Experts of a small language model: width 384.
Below are experts of layer 4 (counted from 0) of a mixture-of-experts language model. Rows are named router (the router's row for the expert), down (a neuron's output weights, with its number) and show model dimensions 192-255. Each number is 128 + 32 x the weight over its row's rms, rounded and kept within 0 to 255. Numbers have three digits each.
Before each expert's rows: "comes before" lists some tokens at least twice as common just after its tokens as in all text. This comes from a sample of Wikipedia text that the model never trained on. Tokens count by the router's weight.

# expert 4
comes before: "| ", "|", "- ", "-", "  -", "|  |"
router:194170093155113093127114137089107182120133123127075114186077101141167179103117118085088157123125172156160066138165058106075118149170125075119150086170133070165184087144086135179105112057101164
down0:143132147098169092137150093167114123115121109204110116068095162204142116147119135150173165161120130108157140135098122159103180127148154151127079037084142056130131115137150139108145134175110100
down1:095145115088086138133122168118132126123190129118141152089115097223100143119126106106130137181168172050085118127099081075131127076143130202139192124078145105125115106106089143144130129103153105
down2:100087155077111144123126135131114145089154100184135132038163104170084146173104074108144150133082147132122103054126146162099127127171124137092101123069161114111147134147117091132053149153131085
down3:144148138149092135090098149128096194194145096119130146145134127094166086146130085133117067091122126161119154168149117112095114106103111075150153139135115169138114170127151112067113096119150172
down4:152129085130194152129129078140129118135059092135101141188148082158065123083113199135103130105152140090130144198160137115104079151069126089165097095107141174190078121185111153125116082146131171
down5:113159116138121178119160089152104154113125146143106106124166056148086104119073086135136162115159111067116123120100069113091115116138092091144056109100122086176153085130114124111131082128096076
down6:096130079096119136140091155161113124101130139131141126209148091126191176180121135191133147044124100160096150102128129115122105115114130126128143138166102095060141134036154132104108095071185117
down7:128134127166061164154140125162097166135111094144152143119112162087135132150146091151140095113094122148123111161137075141118146113094126084163124163099117135097125144093126126067135101114161166
down8:108155104085148123132126183160170134108192168124090114071113072111030083149117149136131149161073098119144127162161117133110148067164098132122095139082126167171140117074141133128128114110145061
down9:132082156153138127119153152122131145086136088110083117145122172092079124122126072118163131167129124169165125122131141177078130136161132099144146164120161132161131150121128083034074111109109174
down10:145129108100133175136131103188054139185124114161143126101122142142166142095109133069167072147132110110097098152079213145111135158109160093158112044070153135072199111134136094112143188112115108

# expert 14
comes before: " | ", ".", ",", "–", "; ", " |"
router:185137092147131056115126160088096168118133057119121108165094123110143184130161127094086179097132146174168103148152092146125141132136152117195146111162179101155142114131103139153147079094095160
down0:099117138114117134140104132113120112112134151082077080146122173098138114117148164189132151132143172113061151155097108180144096167131157187110149144189119137102121164161133082095122147131120083
down1:136140123096097114037102130126137103128132146159149142179190107051163152187099151123175128159104132122087151167125170116129087133074139156132086167152132126053112143119105080115118153152068175
down2:163114075100086098099097157105089137181124124123135147255153059106143126148128129123128176166164113119141098171192150066113104111158145142151118115236154162129109165102131190129138144131102138
down3:046153164107134180148171085106131084125132160178175145000181177103125114056103106112125110125160148174123128154099098182179204156132094148058143088142165113117144120134140093095139127112157048
down4:141095102131172104104197095138124143083116140120173099155115084123125108216122080110142132103117152135126111118162179207143104121087179143119115118143147141113103056200156094147124132108160127
down5:129132149115094089141134154184124132165084158104178138130166113099126150193153140118093118183108162087102178118074150105141082048129190118109151087112158129114058113172131169111096149127083111
down6:157175109110170179148090147171172084172102162113146088176130093114114096208137128145132167158126089166154166120199155079166098105160188086153134109091098140101096115104109076175119168102169125
down7:219057166121162155113160215184193087148070179114080107101139220127146133082125137117107135105107099097118139121165202049132140131139129169141062178111159195079132105152102138105132196112074089
down8:118049164087246134102132103122102171130054157192149159167150113109163129147101165137145160160097112146123125138168152135103044107140178126089109094075204174140163173158116121078153154154104131
down9:164147097096143134114131140116106139073115145140162128098095113201115161105130133126125165168112073075098124113131041192148152159162128143134135129112151084121130122169139148109092155107138136
down10:070130155105159182122179117116102147152137090123106158139129123085140068125191140133165094157149167145135115092159140060076131144207127133115147053128159107145103160069195123129122035193151105

# expert 2
comes before: "1", ")", ") |", ") | ", "2", "–"
router:158138132146117100090134103108127140099161123102078126179118111104138164089179147123095151085154165200154091138183094078110135176162127108136185076168147088202151106180108148142078122112113137
down0:142082130133117132082136113137096149126094130135096121141209173195127130126084111129161091124176094123152113110095176148120150206147110121089178106099172103116113101116091184121095093187151085
down1:131164134110112100108098150094184072137112125079114179073122074088132091172148152173100090078181151202148120069139104159164066149087129106112150080143095179101039130097121135169150164127134140
down2:116165082142124107077156092134198121152161123090175174091083149109137123146130168135161104119089148147111157137135154088120058133131098111121199126154115156118085130163213117147117150116154126
down3:159162120172144159147127133097120089160119207114116155015115145130096160062131147163094122083169095127132147164168066150145099131086122118071142106104110066139046119148134128093106149123057097
down4:145072145104159133136087152128123115129091173095168194071140107157102096168153162198049150140137099106090181144147119109103097164154146104096144109103180134103137123123090141131154135169105138
down5:126141119092088058089161155117092107129130098114150144141117062136095184184132141125142208139081083104117173151126092177120123142061118207160100192126130127143103134136145156116124129108128202
down6:096125148097164123171118144136086110113131147096084111083137105165065109138150206183052121083100123102118151110104166127084054127158095171092188132117113158148082074117106116114157119121105064
down7:066139124133213127137103120152153072044133115153035062107211159190134105151104193163131144142188145124111108098149191139117134108123081108201166121118176153093162087071136141114168114148108126
down8:146143149147108100128173116094043126127112142179142137199100089173123160158132175107116112129099148120118086082125102179113162088171157110102103156178153153150150136148105125118222102054122118
down9:104106161100154156143074121161150170172044108150171113114125131147112134140090185157103139127096134138109140153136198129188171146122114098103144075117136157100105145075203144130113198176127142
down10:110155095109145150170179132139143097104172162170112129048168133127099164093144203204065152151120166132135103166130120157154154069082188142195134151184150171113100086135109165127172125127109129

# expert 61
comes before: "==", "===", " ==", "\n", " ===", "\n\n"
router:115159108165135082126093155119137146058184099116096090172074119094150146082138123142108129105117137157130091151118105135141145127130165102148174111150185101150162127169148152143091118096105158
down0:096156155128208133067156084123154136132115175178116143102165176142081113088165147145115130171122123132149117133116147142129110101142123099112142103146095105151153104123156135126189162156122078
down1:158113087123132119134156122139087137131143096089150151178158108161140149145128104096134117112163139109089133105150110126082138141141147157157092153070170146102147096121135184120070093119106127
down2:150128177096127136157140140161137092088156104146111105148179103144101091142154166151148160163164104189127176142112171143114143135091168100143100155110157190194103199100076134167094170095152176
down3:146154124139066115129105182090157177156099138139078161103094096158157088134157095139069109134129085138127144125114137137128109112131170175140174107160054165138133125138123108094092138078166122
down4:172117101140112128183117109145090071123159076096145101172097100064148142119119160118149133158144192120109127146154122046166179139159072124178102169109120109106136146110090134102104111140087093
down5:141161086146072126146121140141179109112179161084131103113121118096122098136117124102091142102098132122115171142139145130158184142077116129116108139104109113137127217131150145179130121141143142
down6:175145183149206150136104133171164167069121153135163069155153115100150153132130153133128118102078136156095121105133095147084153134143130198072097132103166193112137096149099145119075086064163176
down7:126078149128141111099152145070124135173139152114163115068189119154045170106155108115136095156111103110106128075140106108137100136124164078164129072125111073145142113102167122118178152180132087
down8:083166128099167125133088125190161126156133166188151106155171143123109147156127127102108182120105182185119097150079150160148192113129136127139100158162152108155162145157109117172115150133105170
down9:151130131172073112140128158131129216104185080111120117187113065160137139154124094054147149101152142097105121126179130066156154098108117156183146146130120131087110142150143156127106063110216153
down10:117143123134179130124168099136139083197117101129116170114184154119102156144099138152081097119127181093092092134158162085154140071093141128081082125096079116172092124060151127130151137167142097

# expert 45
comes before: "\n", "\n\n", " The", " | — | —", " |  |", " In"
router:164143132150075081095135147122143149136180079092102090200095140124148156118163101116079163086157141165140089162164096108122158164185154096112181104162150088154155119135108149184089139102108180
down0:103143129070144134103111183095188080132083136110134126110173110161109127128143134165143051136139138137057174145086114106112124156126166228132125139113179145116089144162139071057097182178196135
down1:129144121129125136119116067130054113124134141154104096190112150119185083159135026153114157107121196137184117051088124120166098159074137092125096143169143183109130121136085160160154071106121159
down2:178104131125127104167199195151172131089067090127109135098119080122112178138106168143135150109095104108140157139145096107116144139127129174088143194165129204090118100142158087117104133136166116
down3:128158095096110120157087137116184139117106112192150102118158119130139103153110154165169103154171170133134169153086115104114123155083157130150142087133105075076203131140181082105158193092120119
down4:132046187176175125109097145142116105128145092126149176142154105115145106137110143093116161083131121077176110100137116087124106112124122150153150168154164169160124081165107200128146100121088135
down5:143156100106098115128147117106182140133092133149124112088146108191141145149125164140176119144184143169047197133103073140093152155152150140134114103046096106085097141117139073093088191160144082
down6:191200109155165168132187117117153094182158096144084143126119172093101130189166187132092120134034144096142124052109148098142168123168115164146162141195148170127180090140102132157142128102131126
down7:146148131118099133139153170114138132132099129170187155159109099060139153118109123121157093110094127174132207152108106126147142154127162093105101110080111059087135156041148143116164168103124174
down8:123126098158137152168125068092092063161123182102124138134160110089133122138084099145157097100151152165109141133115151169122153183111142118107136115145170135126120098108105211117121129095105114
down9:103126140121147115147101167088134111155057142152151114046145168148153140133106150149118079132168123185102155133112110122065107170131146192155119123112124103116060065125150059107120150219170135
down10:109159187122159119108121136120127153200113121121161182106175109090100170126103125175094176139116124143139148099111144135151128135153179072117153073101112162138063093102132135117102085186108185

# expert 78
comes before: "\n", "\n\n", "1", "3", "4", "6"
router:182132120135106118095151155076128129145168108118098147166086103093130149106154096124093150096139150144150101144159069088141150168157143132145155084166119090184132125102127123157105074085134156
down0:112118125143098103131109154162148109129151104132161130069093140071157166101137125145146100142100118170118221126086127132158098087125080146100130127114115101114049114068193115052087164116133210
down1:077135156127145141150142145152130108161121134135132141120143107057126125149171116114057126057133117077100146124094143092107172153132127144116138196139132157118169136140096099113164137126108128
down2:069127087108141147145083097117162099114078138136127068226046160145125165132080114100139083187164126116136102095122070133180154116137112025151136060148131130172128119140160109093135064217110130
down3:112126143135105155120139131127151081122130157074097156105117166105169099154114091057094125092092196079101173092102150131114195127170134077104163208157115161125147100196076167149133162099084156
down4:167099109093157138153124134157148152119145118150131152126120104133114142114077123081177171160091111095129113131149092135108129105081063078115084082085124105149099125104148191123141129112171107
down5:124100136089091112145110146157127128168067155085129099057129106150117079104112095146136092127164135139112094117166226062159116097092089127145123135113131161161121158100108164149092061166121136
down6:116127166134126124154152068123101103127148081082107161216154110163132122105107185176100098096197081162128103166040116089077143118131179123115215163141145106140126111176074167104112099169121127
down7:122127143097102140167105134143128145111111159128112150160165086073144113173067104128108110163150087125112114141125157099098154143070124076092111112139126124153176172112108105140131135083131152
down8:153153120140110137170040117189129064146170153129176153149106133157149171137186100136134130124099102125186133140133107102125140135075129091124145100148083187072190066183124098212118159076089162
down9:155116119105137116100052133184162091117053129125147148013129165146125151129131170147149129139175111163139144061178163149186126124135092114172140061097143146106108129101167138090162165193147064
down10:183128146112107105103097114120200092105073148101122100041132142149180152139065122129102146152152104161115208067139153117204139128120171130136173149123124134135042124093154120107124178171195151

# expert 1
comes before: "\n", "\n\n", " |  | ", " | — |", "andidate | Votes |", " |  |  |"
router:152145146129106097111170226104107133105163095125100130166110117111129150097118150099123155111123140155140081141151081119130138149181138120183195104208110086176190130179096132140070105098099135
down0:154123099173127162169106157164138158130112141154124111071120070164122090178158139095144092162125166147142107214048136100130130157137201100158105093171086104134111109077130102157097097121219134
down1:129094148147150155135155181086129132155068123098085155000137127157152136140081138177150122068145237144139126116091166103123125171124111139064129135181117162124158123169106105173198172134105127
down2:136153127149173138153144052104113118153103149089103119002126100179100116123113072167169104092138171146149123154118164109142143165186161121138156109146126166088142146177101194140173112161074083
down3:102115202158121090103080231113101130149148095034133225114098198123170143152111135129073103133095109082165121094156139087147136106168148115143111092197161162187148135136152094145168114150140096
down4:107152149132142132108154096172136156137112131104064155200094081080125178178121119141147138085130155137170121044166148117121164083099132187159097191147152203137115143104141111148100121071162101
down5:132107101181180086139079109140143150126115185116171120251130129089118104089115075137102126129137132179115127134149084093149136147089123092122133138098179082067126102072118099162186096130117119
down6:120128089121181157170148126126123123163145113105143157059101139161140160116138088093121127143107155117126192111121098088138133095131160135122089110075092133133112154148117181173054101150170138
down7:133121119090127126162081161126106138138189104113111148085127135106041081163142127132139076107085176141092117183120135114134073149113108182172155167176135130115166141119120104152163120116144123
down8:145140140119071057123097126133115139143115090177179183124148161100137140103129045135099067106091148118154142127132121129107111165112152159087182112121101138134180147112153200153148157132134178
down9:154105126153162093149182208172146154152106057150120148097156123179089106111120147104158133161104167179122112088142097131099144130146149178111125158064140161177108142104170106110113161087136130
down10:134128169084138159134196159109131118144080078128152121118101119141067202131154181109114111095122131136107108126116105120108108138102197210171096121145103099138131041197156123153098148152138166

# expert 8
comes before: ", ", ".", "016", "015", " | ", "023"
router:198142121176090088086143163078109134116145117072085127174120116123158139099141159114115158109150131174166118150139053104100151159193156129136187130140097076184142125111122141150103122098120161
down0:099147073171145156091114133142108122160125109125106126176062101123130184146085146125129071120137114127134115096158136117090102171098124138146099162192111146100178098113133063167142138210135119
down1:108111099135140109133171090149095113119152097105119142122150157085157106170134155146119136109170182126092139141124205125144114108083119154099101144172158139138084149196214124118110169081085160
down2:095126141166153165152153099147146123162106127132152133181155143128147160142141108130132084135104094142151114152147138137141161119127146087119119141154118133149159083127132070162181130093134111
down3:101151064164133135100116125082082113080141118069129150136117113168140155183077086077159092188149175127083104141149175161101091094170100098122109095158126119108100043124119149125134136135110081
down4:117103144144136130111135109170115131125125151160111120131117167081148202142127109095094150067106120110158114077091085111140130115120178118102123094151157102069198138188119103109133066143132134
down5:162135071082135142133169076134143121157133154066041083144153078091126094146086138198128191157107145130099131184092116097150080116170156064128033092110089120142078164136108136117085144128062112
down6:120158140119116134125087136132152105081130103134210211101116098158143143162138107142148140185189148117206115130120093154145146179113099126123119150143120121121086121141102177080151130183165179
down7:152095121126138135129156178117146129104114080107120066164157098178122119116158154126105141124178174129081141124155146135032165131175139141171152141157111152151082064082174099164118099098149145
down8:109129123120135083113141147140103104128135138085126080189088140122167131125105072107172157119155113169127127125160162142194080076101124118093098131136143148068145126045134067103105146129163058
down9:107062148119143152108131120126157234086068090152149130124139127156163148091141139145116129140111134129091107145114196129126146095122101085177108074088132145140202099023153081103162073112178084
down10:073054139121115120138167145150145166153158116101105095163090182162152155118073090164118097100135088134088167137168101113146121146108149141141113136184076144158214160146121091122078142189134129

# expert 73
comes before: "\n", "\n\n", "===", "The", "==", "|---|---|---|---|"
router:153197092146120074100150160119133143089162082131109073178076147116166158082124112114091144086145145149146133127174131148098173121131164111152134108140147119129157150182123144155130136097132162
down0:118082090120117109168169080086082149105108173079152128030090150218100090165084113133145127125145133115125172111084152142143134143148094133160131163053178100112164171140097119154152141138132081
down1:150138123124151127115214087133078146164144123129139113090139140120161068119112119113173137147159129125109071120162141162111137112199144105125127119043133148149135156166135127153125112150138137
down2:105150129168133131175139117175118130125190126157083015078116105165185135124101127113124141123112191165141177145065203108139113120135112162136127132114134123161169131170118094165152095084087157
down3:115161097132099128137157135137153116167148145121164125068092090139073093143170181088118152098154103095117117132102071135132120128122130122109146171116137088096114139170119131139159147158123111
down4:114124133155205147150169148199184153148130138128100095078137129125121151136129133105100128149094154136100123081139154137179111175109165154159149177159140173141141075086145033108106164125086088
down5:136106182106126136083087109141101089132104148169069126167146127127130161101110113154102153132166125123114121139143125155099070109143135131135101132170092067135091118119076158116143147129105057
down6:130144100153069117122127091082070134125111109095172097141136155110167155111121084117120180091143056164151116148119076110145160115144120109122132090144165092090176178155123149103165082137134170
down7:110097166151094146117136164152091136112102120141126138143043147129151139178089152158145155117086092190144106161171139122156149167137166156084197109147111156128182070170106149157187115116177143
down8:133179104139208164175068166163115132084200164139061076192136162143173180140141113131077154118124160196153116102118139136144157098110122165085118120148138163095136150116127126088133097125075144
down9:155127178096072175141195119126121111070184122145131191109083107155158036144116118079131135126134089097114136123115064132084164158116081171111104114072138125156094158142111136081121099136153131
down10:162180129121156168153146140030150109129148127136168130105101157130173161115190196170153104207110084124162097122135105138120135189123165087064153110124106093165143139165121148209138146117103102

# expert 30
comes before: "\n\n", " The", " He", " In ", " This", "The"
router:183169127146107105101121137120099168116172099073099106183103123134161155088156092085094171115137143139134102149156073107060133149147176101151158068160147107122132104164102152144097094087098170
down0:121126132133113098091084131149138114110182129082104155143131140147139142183135123097063172177129144110084119153138113160155107131145114160171119144126131159100120126089164107103104119127129135
down1:102107119092148125162091123154120154154146141083078177155175148060105152141153092158203114119134089141086155084114174113094158153121136193095121168127097076092164179162136120127142166136144109
down2:147121127125120095115149170147182126092143106150132148077151125144143072128108101109100083108105076111118159171109091105131124111120093037115099072114157118137148062155151064128152115150090175
down3:150078173134112126092136118134124168129078110143084193149142210067141131111082124109189134129139163136132174040131113155151161119101171193172177076116129138114151094099183103122118208083136079
down4:152114144114145152177148120110120125162124172146112060111146076165110190141119133113124156139118095122078074131130090139123130141104103166122156148046117115169132100120169144121112100170121131
down5:109090177140102122112137154120161178133119116061132081117124093171144187153076138196076171166149116089031111172137106105078107083085125176152106110156190151126105098142179070141164107152133150
down6:165164137134162113114164111141072110140137129180109135106123101109153123148132096144176099124166186154164168143120124132142142120136162099082146150207110062118062090139084139186109109132145124
down7:132134062106143141073169094145112175149092085134105082083162124171086176167166095157172085099121132157146068099141127122104146210147126124119172144163172153088127106103167165144134159179121109
down8:114133105067111151099085126127167115168083138142100173117073177070140101087144138138124115123098122135218087109138177113156100154130139130152149133185098141128141165151090086090134162100122110
down9:121076149127143158086175085133148133118178129207148132155085125160162072127125149072169143127132137154134143165164082119162138077085138123123077139092091086139108110186128115119152146128160119
down10:174076125208074120139128113125099151145049117112100145104132104115138131122116113141108112173159147165092146115164101088127074105133141209143146133110087142135149174125173130185100173159180116

# expert 20
comes before: "\n", "–", " MP", "3", ": →", " ·"
router:149161114183092102094160157113116163098158131095079122188132107102148155091179109086103178117160130128149129154132064085130155141169144117146154055150155091156187110185119151150109108076101175
down0:083073158141158144121211082157087098133153099098174149148143178088072102168103117146079141097121157162150083089146142128081130138126063078176100211139096133170127140144057091090111117123096144
down1:171169146155116183194088153131147177092090119091183106119081127085163174163181196088154123159144103136113091117187177120115140123110169116133173162089167099121120175083130154178103136136117120
down2:102088104169076128141137127118049141117137127118118127075077173072133164184080124140114063075109105156119149060100114165113113122118146132099165150169152108188171116081107101118181092075138117
down3:167137100128116119147137152111091093162159146131144133104101174136071114072131095143071100159172118151134146096146150138158133139091127114131134128167147167145137161126124161123112167140070164
down4:117153104101152084132153220139156072052191137175107114204132105077147126130139121140096164189102131138087097058152081150161126133165094111151106148124099068102136141140129191112108118149168139
down5:069070141083102133143096115128098182200139165102163097037154103151146100175167122158148087089159126143123124150145224118118115131094130115053094144118111128137137204154157104154136160151161091
down6:144125117107153146167116142132089146188123148069175155059124146146071142124145180153156111087117130108151108150164189082157138137115171134139118198201141103152145157138174149144154155152160126
down7:171138103096117217081126108157204153102132138115128118121164101153095107113127175115159137181136145116144183175150103068108083079098135098138133087147058116126151123157145043119107124119118097
down8:121119109161103149231138157066182142082111125153160136117185056141094147137138099160118113096122120107119108096101107151122132117154122077083093077103173110119138128038162087137183169138130119
down9:153141156116143075082156147109162135137148173079156087196089163150152124177070062164088098092110156138143144086109134148146182122091100090107152141152164144155131103097140129141169071122146116
down10:106119120151160139140161169136123113161150121154109131124098108122116125152087119129155147137153170098138159147118185120067202055168164150215146146179129133107183117136061160088125109155105130

# expert 74
comes before: "′", " | ", "″N ", ".", " |", "°N "
router:146157085114103092128138167078090143121134087101080118191066104136172140095130142110089167083141140142121092147153083129132135139135198139135184111138153125159160092130113148211063111087113123
down0:111111114082146112141096078096205095152111150110116136082093183159141101123122143081129060086162044055089026093170123114083069100137176171110121161208136156205155123109180151068087103148155142
down1:119086138095094119179119169126114141135136097174128148164135154127043175087122108093163112078098163142126054120157075099131145179099090107158122119143131104172128199120142140124123130096109100
down2:116113105138123087159191143131154163114118097046140148210142113119138142132143081063143091171135205127105101150143150061159067120093177116169122104132123105165173130075164064142105141113179099
down3:146148162096138152112179116127116096129141150089098144152113102089139035123171147128137134120138131107122143179079084064143103111177156105119127114071126153117046198137083129134105142097161167
down4:119116115125175105061129099149114050122128090076099105172147105129097143224106069143193080129102137120096154099130204127132153177169124076171166115135154154115101168096133145114136164110054116
down5:149133103122149101090105145070135079132071101123161135104173161169039167151120090146110161163171127104152119180096058151082124124153200106137153160098156157175054080089109135127089141067118119
down6:126168143134160183103094188151074101133108154163139128088069193124162188154127126169086171145183138151127118205174116110178097140135162055092091165080095157105107165113133173100126096172126092
down7:139068147148147103099111111138101151148105088144169107125133136102149107103158146115137082118145145120098146100151129134100112171158092170100089129101089035152142150174118127151125188126176187
down8:119126141165168081146160110139179172151125100116120130032114189233128145138226144153100208177092096127119117126132097193110112113106128114163109095082131160149103114172133112122064147134192066
down9:094193123146135145140119127138167109195152157157149101124106122058109141219169099127144148114128109087114131178095148096125162165183121094164133199173165128083136156133113048146121125166129126
down10:109129115147108147090074141131117154136131129144106115118128054170104106161133108177123123134118143143123122092146152125100144153149100149164148145131066121069118060119109117133128154148124158

# expert 71
comes before: " | ", " |", "% | ", "% |", " (", ") | "
router:144170087140149100105131110120109164094144117082089099184118118120132130133147140104100191097138106186159113175147039135144142170149181105137177099116119120156139081134100151161081084105086186
down0:161121101134105114149138094060116134100143131117173098101116126156075144125110136154112122083212102136121162062142104141174086193109101168114164085065161103126092072115103106138145206136118120
down1:112120145109103132143106209127164156125121107163083178091041141120155107096165125129161118120140052109173113149155123176137089176095099097171117123139117125139167218137114165162110150130134086
down2:104159103123105103105121091133072126084146076115128095179194065100062179192101138175145136115104155112133185070123148167113152135087118138134129112119151095091098133138194130178114188109131144
down3:108127129147193145148126091092156118147113181097122091121099110147145124123068160132117191091107137104125191149112156170161116111119065114091141147079144118127088152137110096113076137115141112
down4:174106093140035122116146101064108097099129129100158095108095076168096157116046142103177044147145130107115145098090128148138184116035037145093085149167145177162123125155133123120111120154146129
down5:086087073187088146140164099107083089131122204161159092167120151110109131089117059143108097146104190134159115164053149139116100085163170072170098134131140158128111129127147122160097054119133138
down6:106121162143123139151117136152160157093077127115098153168144168190120112132082130200102150160124176141146152157102185100141164176122111128226106126112133099148156164076098092091191144169114080
down7:122125109143141108095169153101127184138125138090126144138086143136148160164083105120149067191143147145152144180168162098130066169155102122128083091179145175122177102066094113107106112160126130
down8:105162126123121130119094152184107148103062181151113129159129142157139120039094131169113137092125144146094144188136124052104167121181141104125089089111155153143154133140108121173119104141117133
down9:137128111173156162162134196131115105123162143164149075166153158161144146109122113137109102138135176128097091094112127132118126115132122144090166089142139107116136091195123166133114112153123091
down10:161161069153095148116177108172118127177162141174151176145108162129094142141106078182155156110092146105097097112081122102154158191087154088140122059166137167135139154115103200138106128127146100

# expert 35
comes before: ")", "–", "1", "2", ") |", "),"
router:123133107142147132077145120081126171119133130066103144178113158085144162089172118092097166095159121158162083127133108092146191168209161117145172140148199092124152116157121167169077114098097159
down0:124112090136110119080117112132120178154111132164083083112101167131117139161134110099154129105152094135136110123165073129148101155129132094110164132177119182112161113148120117084126126142160103
down1:133183120071180144112164142157122127126176161163124058106103104170102100158123113172137095146140142168078170084110092097134138177104160122081121126075123118087127097122169097142132073151205140
down2:153097168124128029174155116175152125109091096179107071152221107111202149115101128133146144075185153159125171137118086082186177109113163091095113125106153127150137132144106155167139096109136121
down3:170155104129126154142083134148111145181146074126111176023078130098146098113112133126155129157170143091103109062101112176102041138141126153059132100064141107184063151108122111136116112153089098
down4:143179131132141184104116099143162190109151129168098153151104156129132086160105152152105101126128151086153124162176147136142116178117158096188207130195079109148164127159165172144122073131194103
down5:174056110116116126074077117159122176156118133130175107172132141120160134127166117150107127128176169168152166155142097072058117067154133096098152158140136132126169108115113122222152114127131111
down6:128125139120170167108130131144138116089174117090140142112166175085129111101120158106111144162088117155117116059183103101175127110127168102106172194164110086111060157157095077125101131127116089
down7:156123130154161137154140083130096105140133142129144109145100132136127203131131113117091125155140157158108159117126170157163095154101146078118176114139159120103116106121115133104116114147127093
down8:058121185085143077071123126124156165156092127140145169108164184157032109164085141117020133163130111141115118145162146141127092126141078109050130115111142166102116162116128128079120089114139120
down9:103149146135132097109144125141072142151104138109122198075174153094156146113141136122117117136173087163169129065125169144096194162146123144101145146146178119099195139127153160113089168100117128
down10:147165113138147170126122132130128170130144119123104087105158150165192089073148110139178071127143129122131105178087178122046174108137138145170117169204094119156178178131154168081134139144123129

# expert 33
comes before: "\n\n", " The", " In ", " He", " This", " In"
router:175141132170094093107132139130126173098177088086101097191105086096126165131154156087099201102164159162127099160155068089144131161171186098184171078197133119183144111131125163150106082108128163
down0:147098136132116156101104115137169156113133136088092095151133110118151128183200123120132129143107124115076167109118139119120101140127186111173131153151144161143095119125149142147162070108113088
down1:175133148090114157096109079134147168131154093122142098188139132141116148119151140106138118139113146110090127152133129132138158133140156087163107155124132104187106131107162125169132092136132173
down2:149089099176118161087097082104087099114105129185099114157081074144077096117093134122130114167141157124134150173129107127180118111119118099120092045121136070123103136164125117152132119120120093
down3:143107169139173120131094159127157171132083117107098079136126209108092172140092118162099090140116111157143117067204161169148109149082097135141139105084129155116070096092127138133107125154106132
down4:144082178124116157142132085126157099116141119160166121155139112126139115100161114135212161098172182071087138135163124137135131115129115114121129148121095097155100133138134163156151088125134110
down5:096096175108141100114133101073143098115088138081062119119077117114106156115188059130168135127145153076143110178092162168157150146157139111100119052076117126114146130124164158124142172144162118
down6:101086151046103139153155105167168111125129123200158161229111110093124097076119121118144127137160113127089143119152163135125145109138057118170110153112097092118091125161133120098112133118191143
down7:099119153135085123112129082087130116090138090146096173120079098175096080064133052091166105100189055152110121166139150153133088073126177109146090100072098104108125174114151172163142132104178114
down8:093125116133156149114110097071124089113188105154154153164144143107101107143149153148145128149090148084162146078155168209075088140168149118121120111116115141145056147083120205090068154091114120
down9:026149178118154118120162120174052142181121148155126148168126163100111081099086102136119124113145136136158121152077138063100138155165144125121130182110111189064162171159093132170099133153148144
down10:142171131174125118116102139125090141108171128111124148173120120132143129140118153109120127132116132136190145144139107095084139117128180045126112156173097138151187104163118136174148145077109125

# expert 89
comes before: "| ", "|", "|  |", " | ", "- ", "–"
router:190133113146091078114186147084094136084128117107100118166112104120128145104147113103083118085185168152160070141140060095087146140156145122161168103153140095176140084134090199178122098088133125
down0:101113145132066136132137122107088131072149103103140107230136079137109148164158089101144138067151072142184136137079135124120116162085176108082154158147148128121148155126082171126069185133151162
down1:189145134102185117080159086122154108132075117158107147111154118144145065174171152178165147192116140164171165068130116143110138088144074081204108124127113117171098062143149097107164120108143079
down2:153122082123150190149107127105127124176122131155157141097164095127041139153168125150089184099090105121147191131094121122126125070133078101113129090084116095125176088147186181133096118111137180
down3:143162128110145071129130058162208121139137094118149097080128136165108061180126170123116169151163125155145113134107163149136143076054176118132122137112156178106069110077127130149148139143141138
down4:109127225134105154080155100216086148133084130174171157144164103082133157199089119156143121068118137123121134130116151115180182143134125177069145123174148113131174092082105151108146102116148133
down5:070123144117112118138146170139144165117146155133180127211101118076136122113111082097139123132148171165059143104147213139166075196076104136125143094073089179063125166114101126131140158079172128
down6:148103122065136142138070114087125074139145148130062057088071090198128150111133105123163083120157135113127138094098074133117111106097110115148118112115092134160169150156155107161104089151066099
down7:126161155126108110103145139148160158156159136105115106060139137120129175117144102165143125126182130125165131092084079110087162100166140173181123145133149122157144140177149059121110065103141122
down8:109145127115133147119100114106148072149081118117101118095142128078111082142099112123146103158161159188131199094118104120111093083155111107138149102097165078178101149143089089105137162124135111
down9:146147105107154121096103173151147086104135141081128104147145137086126142061122126137120148060103136159129103150166101074109134142178075078127148146134151131119152127125103137130127115043069126
down10:126088194156120159171119094137098121169116119140090127069129121139117109117069130172123183161183098069176133137045157128105129118135157188097121119174102130081141135032144128091077136126122114